config.yaml
num_hidden_layers: 11
n_experts: 16
experts_per_token: 3
hidden_act: "gelu"
balance_loss: 0.00214
balance_bias: true
router_z_loss: 0.0001
groups_per_token: 3
lr_router: 0.00212
vocab_size: 8192
norm_eps: 1e-06
optimizer: "soap_variant"
learning_rate: 0.008
max_grad_norm: 2.0
Below are experts of layer 2 (counted from 0) of a mixture-of-experts language model. Rows are named up (a neuron's input weights, with its number), down (a neuron's output weights, with its number) and show model dimensions 0-159. Each number is 50 + 15 x the weight over its row's rms, rounded and kept within 0 to 99.
Before each expert's rows: "comes before" lists some tokens at least twice as common just after its tokens as in all text; "gets" lists some tokens that make up at least twice as much of what it gets as of all text. This comes from a sample of Wikipedia text that the model never trained on. Tokens count by the router's weight.

# expert 10
comes before: " |", ".", ",", "–", ";", "%"
gets: " 0", " 1", " 2", " 3", "1", "2"
up16:41 41 49 50 54 47 41 77 51 50 40 58 35 41 49 50 83 75 77 60 39 23 49 43 50 60 42 31 83 57 26 42 26 55 45 67 01 52 48 52 45 68 59 71 71 30 53 35 78 40 40 52 40 34 48 76 40 52 24 52 48 56 37 43 45 52 67 38 57 24 16 46 23 44 58 44 52 42 65 20 55 42 69 58 79 43 55 46 65 37 66 37 23 71 68 68 59 53 62 55 55 54 68 69 66 66 41 51 35 60 50 41 56 50 66 25 32 71 23 46 27 44 62 58 45 25 17 63 51 42 63 27 19 47 36 34 54 46 51 53 68 55 34 62 58 50 66 37 36 52 38 58 48 57 34 29 53 49 66 42
down16:79 34 44 35 34 48 47 39 35 51 55 40 41 45 44 31 51 43 30 45 76 76 55 67 44 71 48 45 34 46 29 38 63 48 51 43 26 55 41 47 62 20 59 33 23 52 25 29 64 38 27 54 27 70 45 47 52 38 54 56 76 26 50 32 52 75 70 46 53 61 61 37 53 65 66 42 50 65 47 53 19 53 48 47 35 38 58 21 64 59 52 66 36 53 52 60 59 37 39 75 44 69 52 41 40 35 43 51 30 29 40 89 70 53 60 62 59 66 65 52 75 79 36 82 51 51 77 54 50 41 61 53 63 65 59 87 63 35 57 26 66 55 35 56 32 48 76 49 46 87 55 44 76 64 54 62 43 65 36 42

# expert 13
comes before: "-", "|", "=", "The", "\n\n", " The"
gets: "\n", "\n\n", " (", "-", ".", " by"
up16:73 52 53 44 47 56 71 76 52 76 38 65 60 35 40 41 69 63 74 44 50 54 46 47 58 43 10 48 51 61 58 34 82 53 71 20 41 31 81 53 65 63 40 58 40 70 38 56 55 72 49 47 48 44 76 57 66 56 29 56 57 65 49 45 48 78 50 33 49 48 61 71 56 33 67 54 45 59 51 53 51 45 85 64 65 34 34 68 33 71 63 39 54 53 36 56 58 46 92 94 17 75 48 58 64 39 54 60 48 39 39 44 68 51 54 52 61 42 69 51 69 57 39 38 55 33 42 70 70 60 48 29 48 51 65 66 46 43 54 54 47 51 32 51 66 62 76 67 69 44 77 47 70 68 40 92 52 62 52 57
down16:52 47 44 51 93 48 49 30 60 31 53 32 60 56 53 46 11 53 41 60 55 39 62 41 25 66 43 52 55 34 27 63 63 87 61 47 48 68 43 41 39 18 48 43 58 34 59 39 31 41 37 51 58 37 49 45 47 49 51 48 50 41 39 43 53 14 38 65 56 62 55 46 70 44 69 41 42 58 41 56 49 56 06 17 53 51 79 32 62 52 11 79 42 50 62 44 52 53 25 21 70 28 46 45 58 55 37 63 61 41 29 55 72 66 51 56 55 48 27 49 73 31 25 41 51 77 35 52 50 36 53 46 30 46 49 44 40 74 63 21 60 51 46 30 27 59 55 63 16 75 33 48 47 53 42 45 57 45 42 67

# expert 11
comes before: " the", "\n\n", " The", " and", " a", " which"
gets: ",", " of", ".", " with", ":", " for"
up16:54 38 52 71 75 30 50 76 62 54 53 67 63 63 44 69 75 51 33 65 58 41 64 64 34 42 48 54 49 38 47 20 33 53 60 18 55 42 31 46 50 64 46 72 99 55 32 39 70 39 27 66 49 57 61 40 45 10 65 41 30 31 33 81 48 47 31 42 53 42 56 60 41 91 57 29 26 33 62 48 67 49 55 53 30 64 59 66 48 61 38 35 45 49 43 60 75 51 61 52 40 56 56 35 55 38 18 42 68 62 45 59 43 52 38 44 68 68 50 50 22 55 54 48 27 59 69 69 65 33 26 36 54 46 59 77 54 34 45 12 49 37 76 51 56 55 60 49 40 63 25 52 61 39 60 43 52 54 59 51
down16:69 36 62 30 45 63 53 32 35 64 38 73 54 59 44 22 50 38 47 37 49 38 55 58 32 44 28 57 79 43 56 54 29 74 40 71 50 52 28 55 62 48 32 35 48 60 62 35 54 40 38 59 73 34 58 50 43 64 39 25 68 86 46 59 52 28 58 47 42 58 63 56 66 54 42 22 51 47 18 46 73 65 55 53 32 74 61 53 56 44 46 19 59 50 76 40 20 67 55 72 65 40 71 54 23 44 53 63 75 37 57 68 30 60 60 64 47 60 44 75 27 22 56 30 47 33 58 61 47 64 61 37 28 58 27 49 66 56 48 48 81 18 43 65 29 75 43 80 62 70 41 61 52 52 58 50 65 62 46 34

# expert 6
comes before: "-", "=", "s", "|", " in", " by"
gets: "-", "ed", "ing", "s", "=", "'"
up16:46 56 42 50 48 52 18 52 67 11 32 60 37 30 53 49 51 37 39 65 57 53 29 34 65 54 50 70 70 63 62 65 76 66 68 65 78 48 44 49 59 46 60 47 69 51 63 74 59 64 54 50 40 62 42 65 67 91 38 51 62 42 52 33 72 49 65 53 48 55 77 21 61 65 30 45 49 61 49 50 47 47 74 55 37 62 50 43 48 42 58 74 72 79 44 42 21 71 39 92 62 44 66 52 29 69 46 54 40 49 64 45 45 60 46 51 51 65 32 50 20 10 32 49 57 44 61 36 32 57 57 17 56 53 51 28 44 66 55 63 46 34 45 57 53 66 66 71 69 76 53 29 77 37 39 48 58 33 36 38
down16:75 52 56 46 47 51 53 67 51 51 40 61 82 39 33 39 21 22 31 69 46 62 58 63 49 24 34 60 49 13 37 50 60 41 39 52 56 67 32 50 68 52 48 21 27 57 63 29 49 56 60 29 45 34 51 69 66 22 37 55 33 42 26 72 39 73 48 67 42 45 52 52 36 44 69 58 29 81 74 41 58 41 27 42 55 30 25 46 53 49 55 45 42 64 67 22 55 57 51 39 44 47 47 49 88 64 59 52 56 36 44 34 44 35 73 47 32 52 54 42 55 93 70 49 60 61 47 58 81 31 67 66 55 48 71 47 49 45 60 60 54 94 72 42 51 46 53 58 34 35 61 50 51 45 49 47 62 48 64 86

# expert 7
comes before: "=", "\n", "  ", " 0", "\n\n", " 1"
gets: " |", "=", ".", "|", ";", "\""
up16:65 50 48 52 32 46 45 37 38 30 59 30 61 54 58 30 62 67 39 29 61 58 46 65 61 51 36 50 54 40 31 31 56 63 57 62 54 37 33 53 43 33 68 34 56 20 82 53 48 59 33 53 27 38 51 21 48 46 50 71 15 64 28 37 58 53 60 39 59 34 22 47 69 50 59 73 48 21 58 54 52 27 29 60 57 69 59 34 36 23 42 71 36 48 46 44 24 43 41 37 33 07 47 44 50 44 53 52 55 42 45 50 49 23 52 37 50 60 45 31 33 36 62 18 59 29 62 11 52 22 77 68 30 36 23 45 71 36 27 31 39 26 29 44 56 36 31 54 62 57 36 39 63 55 37 48 54 51 37 47
down16:14 74 62 35 40 56 57 36 35 50 23 51 44 54 47 50 34 83 59 58 12 50 75 21 34 49 64 33 40 36 48 75 39 56 63 46 56 57 60 40 41 41 48 56 62 55 52 32 62 67 53 35 45 22 43 40 66 76 65 41 33 51 64 24 45 70 54 47 65 65 40 53 83 51 45 59 35 89 32 48 40 54 57 26 52 58 53 43 47 61 84 67 46 60 39 37 28 32 34 66 44 42 48 56 50 44 43 44 39 86 67 69 67 61 28 47 68 69 37 63 55 39 71 52 65 48 61 68 53 71 53 54 39 48 66 39 72 50 39 68 70 64 35 30 57 45 36 82 47 34 50 43 66 58 68 19 47 42 31 32

# expert 4
comes before: ",", " of", " and", " in", " (", " to"
gets: "s", "y", "n", "e", "d", "t"
up16:74 45 67 88 46 53 31 56 55 65 37 33 24 47 41 82 55 37 26 44 44 69 69 40 69 57 77 41 54 50 66 31 41 49 86 40 36 66 54 45 23 38 61 19 66 55 55 52 64 46 34 16 39 65 43 63 66 52 39 41 62 29 65 52 36 73 38 41 77 66 73 32 45 33 75 55 45 51 56 57 54 58 70 41 51 26 70 44 43 40 65 48 75 46 39 43 41 36 31 35 62 59 45 63 50 76 61 50 38 28 32 54 39 45 46 30 47 42 37 73 09 71 68 43 48 37 60 40 52 49 44 59 70 61 42 32 40 58 45 47 78 51 77 61 82 42 45 52 42 35 68 40 42 34 34 34 46 63 42 37
down16:22 42 55 42 48 40 60 62 55 61 55 58 61 40 59 49 47 67 72 59 54 35 48 44 68 56 45 66 40 55 52 72 54 56 48 44 39 22 51 70 62 53 13 75 29 56 67 58 47 56 62 69 42 33 41 41 52 51 47 32 45 76 41 19 54 25 48 52 31 53 39 45 64 70 34 65 72 48 23 65 62 28 53 62 49 79 42 58 46 35 45 39 53 45 58 47 35 49 39 80 38 35 39 56 32 18 27 55 37 73 40 69 36 52 21 69 53 51 71 16 90 38 54 22 46 45 44 84 48 60 56 28 51 22 53 62 39 49 50 70 20 79 29 55 19 54 68 55 52 48 51 54 71 60 59 38 50 54 56 44